{"num_hidden_layers": 8, "hidden_size": 256, "n_experts": 64, "experts_per_token": 2, "d_expert": 256, "d_shared_expert": 0, "hidden_act": "xielu", "moe_layers": [0, 2, 4, 6], "router_score": "sigmoid", "normalize_top_k": false, "routed_scale": 1.0, "balance_loss": 0.00964, "balance_bias": false, "init_std_router": 0.0194, "lr_router": 0.000491, "vocab_size": 8450, "norm": "rmsnorm", "norm_eps": 1e-06, "tie_word_embeddings": false, "optimizer": "soap_variant", "learning_rate": 0.00817, "batch_tokens": [65536, 131072, 262144], "max_seq_len": 1024, "train_tokens": 762400000, "max_steps": 5143, "dataset": "wikipedia_en"}
Below are experts of layer 2 (counted from 0) of a mixture-of-experts language model. Rows are named router (the router's row for the expert), up (a neuron's input weights, with its number) and show model dimensions 0-255. Each number is 128 + 32 x the weight over its row's rms, rounded and kept within 0 to 255. Numbers have three digits each.
After each expert's rows: a language model's description of what the expert responds to; "mostly gets" lists some tokens that are sent to it at least half of the time. This comes from a sample of Wikipedia text that the model never trained on.

# expert 20
router:172116124130130137163100117129125059136160108082084118108125126137117132133152131136165113122197140104088168135078167144111120128107168142114161136139176115126108158112125102114147108176124092131199086135124073110143131135137125074100126131118114136066131145156058136079129158122111136096088118125129136069105112049123120059061105118143107133096144165087164100113134104089093134112118156123124155120166150100127088106160114142134128122141185192144063136131141109126187091127182225126086145079083089163164106057132048186100164138149113180135098156118079107142165156137161110174151095120147189193170112114118120105155116180056167171113132109111156117123183079085124119142087134145097127204202112128170145141139128101153158086134075097083123168119142088204105102147168079
up6:137122152102116119165180129154142131141099143174129067118126160150129176116198166137131102080127122136094157130113141103127086121174171140150146136068162158084125132129120102105120129110166194179071055189179143104134202176154109051057143109134105166155130093130118087093126174172104124099129136159110138121189161155121127077115088136077188117155183149126092111100146145103145143150192173176099103157177163128101163146129136173116151108136107141115107097075071156191125141117189183176153141156119136148130145111077147099159138163183064134140107149147102121151155173107069168132137079098104105143129102098116082204136144141102161061134163101125141098116085124108103157143116099078073029069109131122120122141133141119133132117129096131142158093139160131066086147076121157
Prepositions opening a sentence before a date or time, such as In, On, After and During, plus colons after infobox field labels.
mostly gets: " After", "On", "In", " On", "After", " When"

# expert 60
router:144139122164093141126104168087129098164150207063117118101120133141131162136127142121127142163159132082086180086108121172130113130068146172171166112170167128203142104080174124182149095120110031149163126121090105131107136161138127105073113114130138110093169164171083145129102124133171130126124116161150151124079119142108101072112134103170103148152134142115149106102114121066150100113133139086111118160127135068091110133140140101138089093116113177125140116134105131170146132086191146116085158110170097125160101131073075152092108096102116155166050169146114133170178098091158134186181126107094179158152161111140112126129094173031162104140131113115119137159146121012150118110142162081071186169169157132095095098134135132140190126141101103171131140015142119148147136112103177
up0:106153103127110124089131117122133098076147162165182113157115159165100168164129122089141142168142124133142142108141121167221111187107106140117149131117093072119165130168182112147111080149159147174153153189079123095070080186095103157096149120117126141064141142184075110158155158130125151156094104092155079105136158109150139114131094143114097112100117182117088144158140181136124093120108076143173134183147123156112107119137177049105126154101122132160108128203085132169147142053129063065158168040173131120114152151159118107106103173131139141040111110098134131126126088143143083095187107161112155121105132131188225120114182130134165132124111132099150104180104122141100171126161181144159135207130119133110150146154145150123121077125148148109099189133075159130197111106110101
Music and film vocabulary like music, album, film, song, Director, in reviews and track lists, plus short pieces m, de, Me, mi.
mostly gets: " m", " de", " film", " Be", " mi", " La"

# expert 15
router:134079109150110141117069142138151086128141183105089119109155171134148123162110114177118144153141137098129190158100153148098101136139109182117100176135166159125109136130159135138121101118132092151161105117166055097148147118125135081134069121121139128075143111204102131117112141162142159176074086091119138089102064110119117066109107149144125120119105157112136091161148072128097101123135204089157120097160172133078159174125083098113106104131114165145044105138077118113174126119202107083149153138117082126203126116145107168055193143150087138200074189148091079215193162121174117121138106111123201158149123110151160178115133129089157125137150135090185116175152144105086088097113143140074184185205127099105107089095150119075143129114153137145130134111120078113128128132133089
up1:094173143093093092102079094133149166107127145062090056065171084127120175152126136139128131118111133054187167146140150139214208157166144174146151098128070144092102222125150120138123105126165164121154073166084141120110115193158139144157114080123123101105173140155136124102161113095161138094167095128072141158124097058154141168068104138081139118154151119200160130126164117150126106093142118145121138127174124085069100124107106103157168130131077093172102162124118060099079103065112090116123128111203130157130111087081155149159109133132128160112105133138133091153101105112167150138183160124110154126110153140136155124103153122108101139088144126169147186148125190083131099111156160142173089105061091099114103091104180156139160076113096180101140150086175133123095127142154082
Spelled-out counts like two, three, four, several, often before years or of, plus word-final suffixes like ent, ese, es.
mostly gets: " three", " two", " four", " several", " five", " six"

# expert 32
router:214112119159137210154137157111152111107163146096134165109088139116155132109124126152073125135159079074150168115082144123101128132115148115119132159097177138123112162082161150126153114143114065148167090097165106127166152106133137114101074101097193152124115098121122122134128100169133149175096181115156137125137108099082094096095126137185147115097160145117156084161125092110123066120126169106133085110119098054059118158050088106077125052159121128113091131105103142105167094079171142077105141121177081115158061133131077165095144073143096130143085183203140151169144163113142102171101075102147158141128119158159152124152084174111127127166113116121113123131219055091094120114162107141099144162184166083110118128143109103111135146119124140157152119033126043168099135169120101
up1:138188070135125147133190129181178196138115119126105093113108101097129115152092102135112122106147148132079107140157144092139146119127101082128151158110075165163096118113191113120120133069132199141147174120086145126062093128157098079056147140103115152125115109151137095119162126080120141160101160169112159142129126148175179156078162164121087123118193148127148132172111157151200178138060130101111169160087096118104067171142124163110162134125097136125095136145134090161139126158145080144131179142079141159146122174142108097140113147120094082189134087124145158092067123122108146103202146068096112193123170144130105094236107087090159073074122117061190144141169138103098141127155143085071121113148116114048106120119122172093146090173146131136089118128180104087116130148096132
Word-internal pieces ending in a consonant, often after a capital letter, such as ock in Clock, ax, per, oot and over.
mostly gets: "ock", "ax", "per", " air", "oot", "over"

# expert 37
router:138159086136098180144073133117131091098127113065105154044105136148183125105125139149144179143133062057120215134091129163135091099130175155078161138130138086112108157097137104141218128203106071181174147131140082131152109134122132103167108097117165148084102131110104124100117164131115137134077119109163128121129090116119058160070104098145127121123113132087159142136110083092122141069097165072134190092158159114117159162057113134126129086140149142163118115137138177112169135100150112078116161115138153156167099095140066145076177141138146133089095164179100153196144118146102146135115155137187155153171070149119152134161113151121138076132167065064200102154149116110139144156086151120130181149137160123096140114116109130130155096177119108130168141071149052127129206146139100
up1:112156140075035101129117107159069065147151142126121174063148046152083069093128145106105066157184113087153119113180123098129147136139140178113168118090118098154151119169151145131136178156163158109153178185130101110134102113105168090088120111151118114119135149153162180108188106157083145106113150114123139181097110117151118151121116175141136115116139111130131155162126206112128080115143201069122169080167132168117138197125087087071096137172080150142095125143188123146145097084117089181150111142098073130123150124138145101068103114144083146158112183156065139131100154155111129142109174158118155128135103117078118140176136118139113161161147162189123100121104111163132128135192036125103141220115121125096162137093096150074147140131110164161105135097176114102138159137192110
Inner syllable pieces of longer words, including species and place names and technical terms: di-oc-eses, Chlor-ops-is, cardi-ov-ascular, Kir-gh-iz.
mostly gets: "omin", " Species", "oc", "gn", "wh", "iol"

# expert 18
router:165076107213135150151105140112121099104159188083146121137160158112134108157123160165103147143169141039092158149070118119158124103088160174137132180132179085123116111118150058129174116160133069177136131118131111113141083192089131058063097153116159133092127147133080094061107153181099159131112137114161134067126139093074146102093122098146107077143065152077175132116131121108120109115108167095137105069104108135101146109167118097074102091189165182101094115170083096102147151100180158113141148082151078130133139074087082180080136099151109145128107109118123108136119115128144113170115109141111152218105106113121119118154134143074093123097144132121166117104190099063114136104071164133106198126190090155145126130117162116094105119156095128138148172097167107152184083170123150
up0:138148117134190135130088140079145171119112130110139168191124115099128137129116164129080081101103095082187162194161139074125084071118143139140130126140165154110131148124091100173134110191153105170136173122106154105098108101108143172160094109121196141167124169117122201136183097095132110090153112108116156149081109161089145079177102180214119144165151112146117101110106205147137054130167155138143064144116141156104044100149176176124108116156123130111130066174094045099106131131163128134106097165155129123120122110154167054125149125131112140080160126068134131147140166100154125137151175121204135146205109139085162100089087149099106112100181075163124167117104112094109158092077140123137136127164155157116158144167131163110127120165161135111100117087122085164176128165187161
Month names, time nouns and commas in date or time phrases, like On 28 July, The next day, 365 days, season, median age.
mostly gets: " years", " October", " December", " February", " April", " March"

# expert 5
router:106086141152095152134088175146159124134161158099173100113116103123137096173111128155088145109142112080103150114059110098112112128094149105131144142089152128126110114113194102115135101176087070169193117116118088113140170187124181122142084109101140128108126116179080172101128130193156133165083134156143126119103130106099120088117139068125135141073132126057143097103119093094142123076095189125140133082144137075125105126159114142105121078162172163161118130156102171165139093145175129087102174064133068106152087141078075184085155151123138138146070195126116110171161160150118122156102087102170194147100112153112167140138132155047163080134146104049167113121140090095084161132059155144059165130163102109162168076121115129092132101167189119152186117065140102175155168127122151
up0:115206129098125057144133097113054109140165144092115156118128153096091127125135089209173109125124118154193120086137110134109151078086085108099124116095106039145089078124126099173198124168156137133118107139083160144096128180089093115158111136171103133146166144148112124121113084163138137144093151089150093107152184126096125128059149132105123152137137157123117129169141159178125099168071124115133109133109131120118102194125163164100186092126106121140055114172180085092113148115138144095077136162175174171223158135161121159107075103149112118112109116165101150190141109120152115135110096169101161079198105140056182157104087143141133074166112136189161090147120138211093137157155113155140095103156085133107153124119139094176134157119096176130116110173093134154113085104180133
Closing parentheses, quotation marks and brackets ending a title, abbreviation or aside, plus commas in lists and scores, e.g. (IRU), "Nothing Fails".
mostly gets: ")", "),", "}", "\",", ");", "]"

# expert 9
router:135135143202130168146069159116160115128212205075108070139149149127164143137190111152117151125197136089182136059073139146139135087076181141135115175109215147144110112086144139106166048152104081103162128144139073087200132150141147085128083091154167131096093129098122108079101176130183133108078146092164145102105110055137160092111114114140138126073126168066182089117155119119149096096148154085118144090172113086084139127112095129139113060102081143114136153178104166129155106093129128139149140114138091091165076128153099199139159185121059131120076121154133121175141134112153150160103105078125153195118088147175112121148100121142143116095165114080136101127138110071079113146116143147106149176172152107151095142162110115105150109151119122127121119138119120178145100093136138
up1:119108107098126143115086162105104196083193156198157179125176173097119158164137069166147177177164160088102116120111134100126112154116196103146182099082115178100146144199171134121101131106166085156097110196147092154085133095084146158050155115097135115047080164087079148107150073105156146142178141105116076139130104136111101062130133166145171108115100080209168129152137119113121138081149109094088153149163123089120097147051102198148107130078120107123116126128082105136172157120108155156120066100150133175119131073129133146161083134109119156100091130157094147135100114115119183128105128146098190091142118086177109145180132062077156153195131140138117090108169188129118090108149117135170135130135089111112099149130149097161103122153094165134165124157143116126130158094101129
Word-internal pieces ending in t or similar consonants after a short start, e.g. to-t-als in hockey stat tables, Prim-et-ime, bandwid-th.
mostly gets: "t", "elt", "act", "nt", "echan", "-T"

# expert 30
router:151083116130108130123101162066109119141151205073186131157064125127162142131159076168118082157197133114158136110095114091153147116077164106175151187095181135173095092065148126106177126128111071119227136117117118141166128101162129112121164085100186115092115150154063182104065145124125115137119143152204126119096129111119090065159096135106148092139096136090172134142200100102150105093163174101180138084146123075106118136130087139125143137107173172144121104105095139118182090105166146117097119080128082150177122104129134130115153094169114164122089134174116107119172158091132099162136139141124136173170123152127106139127134185064123125079105073102175129101124056100110135101079199134119153170186126112189088126121153123142155069145126080145156154085113107146129157106170125
up0:141155146069108138113116146180097152070148133112179085138155144159154088101165063160130104150132133068171166132163164172121156101125139161106118196103113100119014133088086158154131118185147135097183123156118119169103119118096135109117147113111153110122097156106145141115135168102108153121159179064081143178148162132132173139189173115128228138147080165177203075128122095138141111121143166141149116116145167117150142103076155139129111060142094235169105117113133126156178070053084106162145123166080126183110081190087101141080141125109096112157195106158122156106129101155132109091110114104135134154137130146119104198111116125128119157138097154163175078096109151129104081103103122128152116149119126161150117073119070158152188109132126144109138116161150107125151178110160138
Linking verbs like was, is, were, became, and colons after field labels in lists, e.g. "Pronunciation:", "household... was".
mostly gets: " is", " was", " are", " been", " became", " were"

# expert 25
router:131111110168129194100122151082084088115186102045134146135133122163178122128137150194087092180170089128122207103105105124138144121067179155108152168086108087137111147102212142104215112202156085169152127129152165103114125101095113088107051133107157172060114126134076087131090166137109113099068137169166120114045164112142138125093156082112117084122091115081147118105102114111172084131138150114155142129129166080125128139113104157132107112153134127112125121113104141120145130100173151064112165092133148110153066097098115129130149111150026168121104128143099103174172175141124117143155125137167152161138059117119071107149105156141123136103146141083136099119168112117097141136123144107087129169157122107180089082155109110114171087128100094151173201134138057144179137141152104
up0:119134138151170126100102125107220170127118146137101174162115151103076089156182114097105111107117104101149189124128111152066149115132117127129142087105162097139164155086143096087102069089099143100106101117151192134170100129147076104121078079103128106153090120214184068144098086101164096097132174174128146091068109089109185104149101122145186140104155198031085118152119069137174140104138148168102108086144062071153092160161121151129150204079133158155105111083111106168130123138124090099165097198109116166130124156158121088140149164095096138136130114143138112159146082130104115152148105054167136091148097104136143152165143174155135086068092136139104072114098102147103159132149154079124125166138111118119101144098171142102121106109111142130114136150056207158099112125147120
Mid-word consonant pieces with b, m, p, f, g, often in names: Zambia, Zambrano, abbotti, rumble, headmistress.
mostly gets: "intend", "hib", " Insect", "pp", "umb", "amb"

# expert 3
router:164143119151132211165114149128131092152165181083140120120103141111132088167106133110077132154148119066123151091109145162121092118122171149122132160090136119143110145124138076158136113139085068141137158161123121138177147090180156077127110110146168130113100168123078116097093167116111123095100121170181080123105117102126132087092074076127151135164121186145102081159123085122174103152163149077132125115132170067065101131098090121083146124156142154118055091112072155089172113069183140088129173074118083134242132105130077187110181077147137156127122158171163118214123125128097106115149150129183217168176172116127153123142149145098128153096114116089130101145151152071159096088117174107078170156171121108110138111110155101118162075115113155158123157095199116160128105122145126
up5:138107110064174151171187129126068121123089171119165112113171139098168114142122110171108133069130146146068131146133097185117135127103089084100144132118094169173124096160150130174132091132120120136144100096106141133126116108104140104156195126177137136082086104126152124160132154119152166128194142121171167116192121146139185099144122102161130139109184118080034150132102071102118125195158104122163099111072170118142218118124129129135095135122114157163102108175134133136148115123132139147103234144115122153211159108106127156074126106086130142123137156117097120127178129103097098148108073119163164093102177117125085165172163163154176107081136133114156147177163148149090114083029105119153101146085120100100172118090147130123180150098111079142160106212118112078176173178099110
Opening punctuation before a word, chiefly space-preceded open parentheses and double quotes, also square brackets, curly quotes, math braces: (born, "Green-Eyed.
mostly gets: " (", " \"", "(", " '", " [", "(s"